Below are experts of layer 4 (counted from 0) of a mixture-of-experts language model. Rows are named router (the router's row for the expert), gate (a neuron's input weights, with its number), up (a neuron's input weights, with its number), down (a neuron's output weights, with its number) and show model dimensions 240-319. Each number is 128 + 32 x the weight over its row's rms, rounded and kept within 0 to 255. Numbers have three digits each.
After each expert's rows: a language model's description of what the expert responds to; "gets" lists some tokens that make up at least twice as much of what it gets as of all text. This comes from a sample of Wikipedia text that the model never trained on. Tokens count by the router's weight.

# expert 10
router:168059132124156042100109092096099107144104082166131115140151084114131140130159155132125064139121101125140158125097121177124191141125054138120166188098129132167165140148189102122159115157117143155095163130106122088150131144123102094174114107
gate0:159071118050098134152131133108040147125095122133162189094137153118178127095106176135054097136137078191192176140122154097126159108097150086108151097122106120148112057168084132151057175122136110076167130123122114144129108152100125133204134142
up0:055107135159105109143070152098117122091080138123119164159159084151073168168087136139152115121185177183126122168118103120227107127158114111165104118135167080103142151158166135122101127170170121152158127095102113123169172127077159106160102157
down0:174125096148133155126124084099136165073100169091103139118149119055130106138170112152111147165069066129150062142206167157082167075153140079163107094101116173145096124144117128147131206164162144084145064060105138149160166163150158168090143158
It responds to: Syllables in foreign names. Consonant-vowel syllables like ko, ka, za, ya in the middle of Japanese, Maori, Fijian or African names, e.g. Wa-iko-loa, Ka-do-kawa.
gets: "za", "ko", "ka", "sa", "ki", "ho"

# expert 22
router:103171150140161116126124122123132132112083117124147107135119148129092056103167135126122100166097165129125133105149110184131175156133129129079099111121089165110064090144129118192094116131049117053156099151158167100133130174072112091122150120
gate0:090128163144124131133204115080107160164112147126102129152119115154182117101120105155149096146035105132170115156143148068159113143152111145100152148131077144112141094122100104130187134181110174116129152090146135111098105069155128124125126062
up0:167162106126154144090146172131168150129135149146114107136132083062150112079173113164094184171097151134125125113104169124102105087080155146130176145141095101090144166168158053149122172139130150124098180122154097100084089116147132107174143183
down0:160123133144153101133151081138177145123145151101158149141073098117067117149138106090090098091142105131070086150158102126184111108122176120159060150167122151164143120163132181101072177100150098063134119110115074165105058084110183132123128196
It responds to: Naming and reference words. Words linking a term to its meaning or category, chiefly of, to after refers, and called, known, described, titled.
gets: " of", " as", " to", " from", " known", " called"

# expert 58
router:139071087105172083136155147147138112102157124150130148061146132122173089111178174161104131164083151146110144142082129117112111114119161137130168141172128114148058113091144142159129136092130144063124149097156142168049127147143156099085126161
gate0:087133170071141148116099044111087095094162135143103178169119130139101169126105104196083150157125142148095199104119147093162149134098087205120110111119084073060164150122069132142161152120190101097166095133109159092090102160150175143116158156
up0:152182132116119066093097098159077095115161082114140194143169136118130170075087088178113142156113153145129121167157120129146118138177073218093085155059114092119138075156110148146083127150207193039154145096136099147089125146111169113136103179
down0:176104146148152057157064076089145098143097140103084120093144138129123142152174120126124139085142126197149128138115196129135119064152099154152167147131120170109081084079152123182097115071120113111073103039133144142125098132179155154128100165
It responds to: Commas and clause punctuation. Commas, and some dashes, semicolons and closing parentheses, ending a clause or phrase before and, but, which or who.
gets: ",", " and", " (", ";", "  ", "—"

# expert 4
router:184140166080056158072140124094069175134165097146149119137090086169127122132108057113116082158166106120207160100139105141103177098084091146157131154090111119177128194040171087115135127113164112086076167123074150102182154099129128137123175092
gate0:163099103118109148170050101127184097124140090111173112139118113130107145211076155143085144168178139171103086155123130109115094156120178126129130078101129112114123139183102137129078150137104149134169122163136192119193093075099131162158119095
up0:129196143169147061142079070158135090125160143158053119128138074109125145150103061106147164083130050105144109067150162134124120115144138110112086109135127169103118117040075090131150134133104110121140134110106099198125118113158183128095140112
down0:108119147089072112110098145151126145158119102149098150090074136172124148144172117128075116117194101106156134109140135175137183117120142081100113126104125127154102167117163140183107129136072115117070107082137172147151142079127088121183155137
It responds to: Foreign name letters. Single letters and short pieces inside non-English personal and place names, mostly word-final, such as Mysl-ik, Sj-ö-ström, Vishvji-t.
gets: "k", "z", "h", "t", "i", "g"

# expert 12
router:119108154169121058122123092113163091131124081097111132115136140138174125119186160121149146179140118124158133119130118128153154130193111185150092173181156116099139118142164080116119091109135130051148130118171189082079146180137156156135158116
gate0:161149138136073150122124182097111122153093158133106134121145113109069130137188086123189129141079173152147158105162093153181089190100135064117088106166060075141139143088174107162098103166145149109115130090131113111107093156151121122136132147
up0:134054165102061144177176174094170187170126132176095157124160129137060135059188182157101091132037140127122103124129145175119171169114076150125161190151079158161133189157136174127111139157110121102157115121129136122134068142192071149159116148
down0:000127147169154128086079167104116156150116126099140097134079140153111105115166097145102103131136162130143150158091130118133118093115146093150128126118126106116130144129093188131160142154191076064100129113124135104166125118066131153082072149
It responds to: Relational prepositions, conjunctions. Prepositions and conjunctions linking clauses, usually after participles or verbs: by, with, when, despite, due to, plus commas after introductory phrases.
gets: " by", " with", " to", " from", " of", ","

# expert 5
router:148126073092166158136123153131154062111146132109111104108133103121128126063113186133176124134153113123083139197090119109128085123141142193117163093178153084103053083192124192157179123118128102138107115095139119151127142095155127115102078138
gate0:196123130154139131160142168153071149109140100122153086135164172109117117091111105111159156118192116137115061140105081133131167142129140068092123126136132100137139160090122154095149143103160109138131094131163151117095191160125099085116123163
up0:179156137185183155115104173121147109141088110115113096155190126128139184137122191103087113131171147147105125204113144088166129107166132100009125167057146185164113086106116121148115144128154128102115149124128114121098113186149134136087156157
down0:082100121070122135195087106141100152154159113121127140046117166071109094137158154114137121115090183146159159123065118156150077111068137133160167121183126100076131078128156157106133149158058157108158089173131157121099125085164196149106100125
It responds to: Closing brackets and quotes. Closing parentheses, quotation marks, braces and brackets ending a parenthetical or title, e.g. (gamer), "Titan Pokémon", (SNEP) in chart tables.
gets: ")", "\"", "}", "]", "'", "$"

# expert 36
router:140081132219173081110147042111102093157164087129138148116152104134122117105173129096099065141126107165141153141136131155106174151157135164141185173102136167102159123117171114174133134140168155159117130161086090099092108163159131077166136132
gate0:102123073155094153145151133157123134174115154170145080087087115102102134142071134170127124111177096133124116183150145121130115102133088158112132092170086200124088164115182115099095162111111178147067108179148161152140153136107162164107071128
up0:118162087155181078120135142144057159166135106095136124115162135145155079120104086190170108126098102106100049124203148074122168113091126145176086175144096145125158164061114129135092125126153201122137084137124105134134142153147131099126145078
down0:157179179140086162128133150125102170112184164090160127147143081157112127138103113058120176175150112167147094137113091122093117117137140130125128082163115091056098191173130149113106079121126100081140134068174148082074166159170132137133140168
It responds to: Romance-style syllables. Mid-word syllables like ti, ci, ni, si, ini, eri inside Italian, Spanish, Romanian and Latinate words and names, e.g. Barberini, Investigación, serotonin.
gets: "ti", "ta", "si", "ci", "ni", "na"

# expert 14
router:131111110110117138184158128179170124089193145149151134102049087156097127152074161154152172135092175138121136165126140156137168087123117103150158110227097101111125099130099162127146121172149150140126161115116110134111117166133154166121154126
gate0:134143138114138225168115106100126110094152160149130105116140185135106103138119144080101113168162132162144151145160114152115129151042131132097103085101127159124152128089117156151097167090162119164154130100103109126149161117157100107158151170
up0:106123068152128200140108108120138094118115175174081121142188102139070158164109133112102093089213125096086104111159155148102144126042170149088097093139130197108159073127151138207097133172149088066133164108141147118166141146182145096146154168
down0:085078155124090117121072125167093138159112089116170079074144161143140157153168162115122142097158182101151155175119109132115083159124156138124129137093105106117129141109101129121085111131185062156156184143078137125083116190185174141175153165
It responds to: List item separators. Commas, dashes, parentheses and as that follow a name or title in list entries, credits and bibliographies (Petrucci – guitars, Sukumaran as).
gets: ",", " (", " –", " |", " -", ":"

# expert 31
router:161082120089091152124142153155106088103161111092145172173178087152066135117102119185066173112173125140107110149144103158139125114085135131174127180042134103039088122145168126073169152120131117192164127108136100145091151130150115128156161196
gate0:137120090115145109116155190109106199061082133181085110074144067177083173140107190116171108188138129132107121139146066160171113137134134113137117143138104105139129097107175081118092098126081156089131118085178121092129118135139147114149113121
up0:034137142123118159113182188148114133129113152136135120163099154172118162132070163152124127114086128145133148153151108140139125143116109142154127156181089148143112118030167118150117140077122122135159207112098095169114114154100119101148167108
down0:159090128138146159088161140151175101132165099139103126105156139164188123153119115120089162085154124124100144121183147131153127126095139149127111119197156144088097104070130131196177141187104134075088186162142154059150047146149149116109124109
It responds to: List dashes and line breaks. Dash bullets at line starts in infobox-style lists (Born:, Died:, Spouse:), line breaks before them, and table divider dashes.
gets: "-", "\n", "'"

# expert 49
router:161118078145190162093117151143144150203132118111112177126086136112167093159145149076190192092165175130106111077121167123199154123142223102081192151127140102136105127126109119125119125145136130096214197072152142126169101149126114111156071122
gate0:171183099179122156102144185154147103141125108146151076135122096131121080106090107096126147098127120077096117184116081144148157196108076134134133125139150131086122102188187144117151159141088151108105129144131110082116140099173101105096153142
up0:162148097152064162123116139105150133163070148112146103111149077184130111127132139113124109080130095128108113162154127134158079117124114136066121141103160122086069102167199165160127118194114142143123105098160142082137137119191140138172178110
down0:222081205086101154138175095128138124126088183098127170165132101131068108127119146141064138158104084105103126125159171134177115104127118099123146132136128108149164121147062173090132128143145072128139154059121107154096128107106111166161104165
It responds to: Number words and numerals. Counting words and numbers before counted nouns, such as two, three, several, many, ten, and numerals like 45, 18, 2.
gets: " two", " three", " one", " four", " many", " 2"

# expert 0
router:156108142188130154122125141189202159112174134132135144064073150121087146168081137109181131201152051118172112113160165104140112110149095149180208108116099166115124115133114155173120105128143136078152160000141141123073130136132135091131142136
gate0:123049090132109156151150084184107054111084148129124170177101097149121130122119112112145091170107149182105137157121124109127127171125122108132112116211101107118097143161115079144152127171064123105122159157138156127082151115104113147148102129
up0:143108135082099110141135131125112108143139172121164163117138126110156091214148105141092080127129090158111153114109095169073159156173179147147106139094131143159095086097126111125163157138094142118162129141122124163144128094036163112150135094
down0:095107104113174134234128163101129105161115154112152196148163138129108113214071136162091169081144155101135091121157169118114180160115070123089099103148125099142126147131053118110124079106118120129128091101149131126170102099170129133166098131
It responds to: Articles and determiners. Articles like the, a, an, The, often opening a sentence or following is/was/of, as in "is a military award".
gets: " the", " a", " The", "The", " an", " A"

# expert 46
router:138116114136154155098097096164152141077164134140045081105133100126129134102095058100101138150126177154176130113115158122097161143118140118181191170101104124080157143160112071090073128132152124126213069128125147137174137149114143113130092085
gate0:173138111145127183115100122097137142136152164133056144086150164124139132122119098138116123122116093122072144078122077145167167138165118182164103144117127127172174126141133153112091128151098081141188092088128072121169158122184179137089185129
up0:117121097133149156143115160137117088102119125098186115073105066109140154112117155188108101159119122164144127190128180109207162158125106130150159062146136136147112159121060106175112138127140098132074213124125121181087122054119125102153118145
down0:145110137179159086181171162122121118137110155137100127091124125092129123147106133051102154139118133141152068130151105131070129157123181070130119129079160140125129147149141104085165174136218145103089144168154108115087106158203074148097105167
It responds to: Table numbers and adverbs. Numbers in sports standings and results tables, e.g. wins, losses, scores, and also -ly adverbs like heavily, completely, quickly.
gets: "2", "1", "0", "3", "ly", "4"

# expert 53
router:151106093121110155101125160150105088148111150133154172124140103198082151211178135190116163132121148096107160046161136114137067153184133116104129107057118146088138091154135127097117147114091214159143088086110060131171139136115119109136213050
gate0:120014103169166133126144128120155210132088112162078132176146115102128070136158115114187117123086173142117104108062127080119139124129184108180073122167109139088123106154112114119121152101161099185153147107187073067100137133188110087108179126
up0:046131101156098156089130150075152085109161132109116113105123121096124151164154151148144177164175118142137084118128086191162079083088224158144159097141148101037107109107124140153104129124176078121106106172147086174123089179130164079098119084
down0:105188137135141099176117066154141130183126134137099105154119178177108059186075120139156096097121177076121114120119138080130110064182110129094109076100117109138120145116149118101107116082137130096114090107135168168088143082123146168166093171
It responds to: Place-name parts. Compass and place-name words in proper names: New, South, West, North, Great, Street, plus endings like -wick, Creek, River.
gets: " New", " South", " North", " West", " East", " Mid"

# expert 9
router:166090137151115178083112129084128144103137134115136120179131107175134111135133065141115122152143083154155139152144093134116122128151118126144135085087133069107115123184135119155082167085182085107154123129141138172134137105184145097175179102
gate0:063110144090095133162187166155107113139097183118130078064106168203144194079130165088138091120085221106149119117128117108131110156106163039109162113096096111199172148089191134143107101152123154126141107105128178128110139111164138151133100109
up0:165180086117129095113164073102135094158129176111132161110159159084131151171071185077145077170118094116126091203069144138151121112147090108097108122106084131088149128145151131117059135182150153170119175117110155108152161145100151154161120122
down0:124122124163105153146080142152064141087108126162108121075163118137102091102113115135106140142146111104088071120156088120142106130123191176125180108192137133139056154138055101120093104118159170160118135095083105143101060113136098186176106124
It responds to: Mid-word consonant pieces. Single-letter or short consonant pieces inside rare names and foreign words, in lists and tables: End-er-le, Qu-n-fudhah, Tehr-an.
gets: "n", "r", "l", "d", "in", "an"

# expert 6
router:166127148089118128095092150130118140169090113155142109115139090085129121120174062182206165091170138129138161075087131136183142122075106150162181182128143088100126125148100082140150116159146136155138171147140152168164127131150146147077093103
gate0:095088054132140088146087124100126132124129131073157091143162165132153145159112194121096142151091113128045123075051166114062110110093157102169124128136135044137120099139214118080116127119110131138151119154097131123185125128103153109139141112
up0:059099161087191190152086123132112203123154147141123132155138138118074113176093107126141115116139117119156106099138131110132090162162091129129143143148113183151172115092115211133083110092167128138199132130090123167150120122143118152094102151
down0:144119186135148172114118093133135119161112169143189082126151086101114110135166151081118097139125099102150170124062090154138104176161164194117093074136146116138116137107124143129123134138097099121156150139069086142126080186122153154154202118
It responds to: Digits in coordinates/codes. Digit pieces inside long numbers such as coordinates, GNIS IDs, grid references, route numbers and table figures, as in 33°14′40″N.
gets: "0", "1", "5", "9", "4", "3"

# expert 16
router:105172151130140140129113157104133117098135135093149176114140143097124070105174049110182128171079120145113130124187126155112142124204150113096144150091125189146119122134122098177059109131156106108114164154171118101087122131111122076074071133
gate0:131111100133140120139143192138176088161152076198161112113155125147203153162093162159139120115124124126078167131129084168068120051172192102130120109170176131128144165167114114146122151145111128144167062139114121132178116150064120147148136155
up0:155140127126127124100197148141155118142097107181104124137109188106095137128108141148102124145111097163117109153125100151045139117148110101130097132116091180094122121097160112147129164167165139040144141162131099085120135168096129171099135124
down0:112173135101151104150155101144063162050136152149086153090104124112073091082133133141201138116118172126149091113112182127124151118092059178123149099119043116144116156116107121117196083146131111138122194155132165135141155104146127125128163118
It responds to: Verb forms in narration. Verbs and their -ing or -ed endings in biographical or event prose, often after he, to or and, e.g. maintaining, re-signed, wrote.
gets: "ing", "ed", " of", "d", "ting", " announced"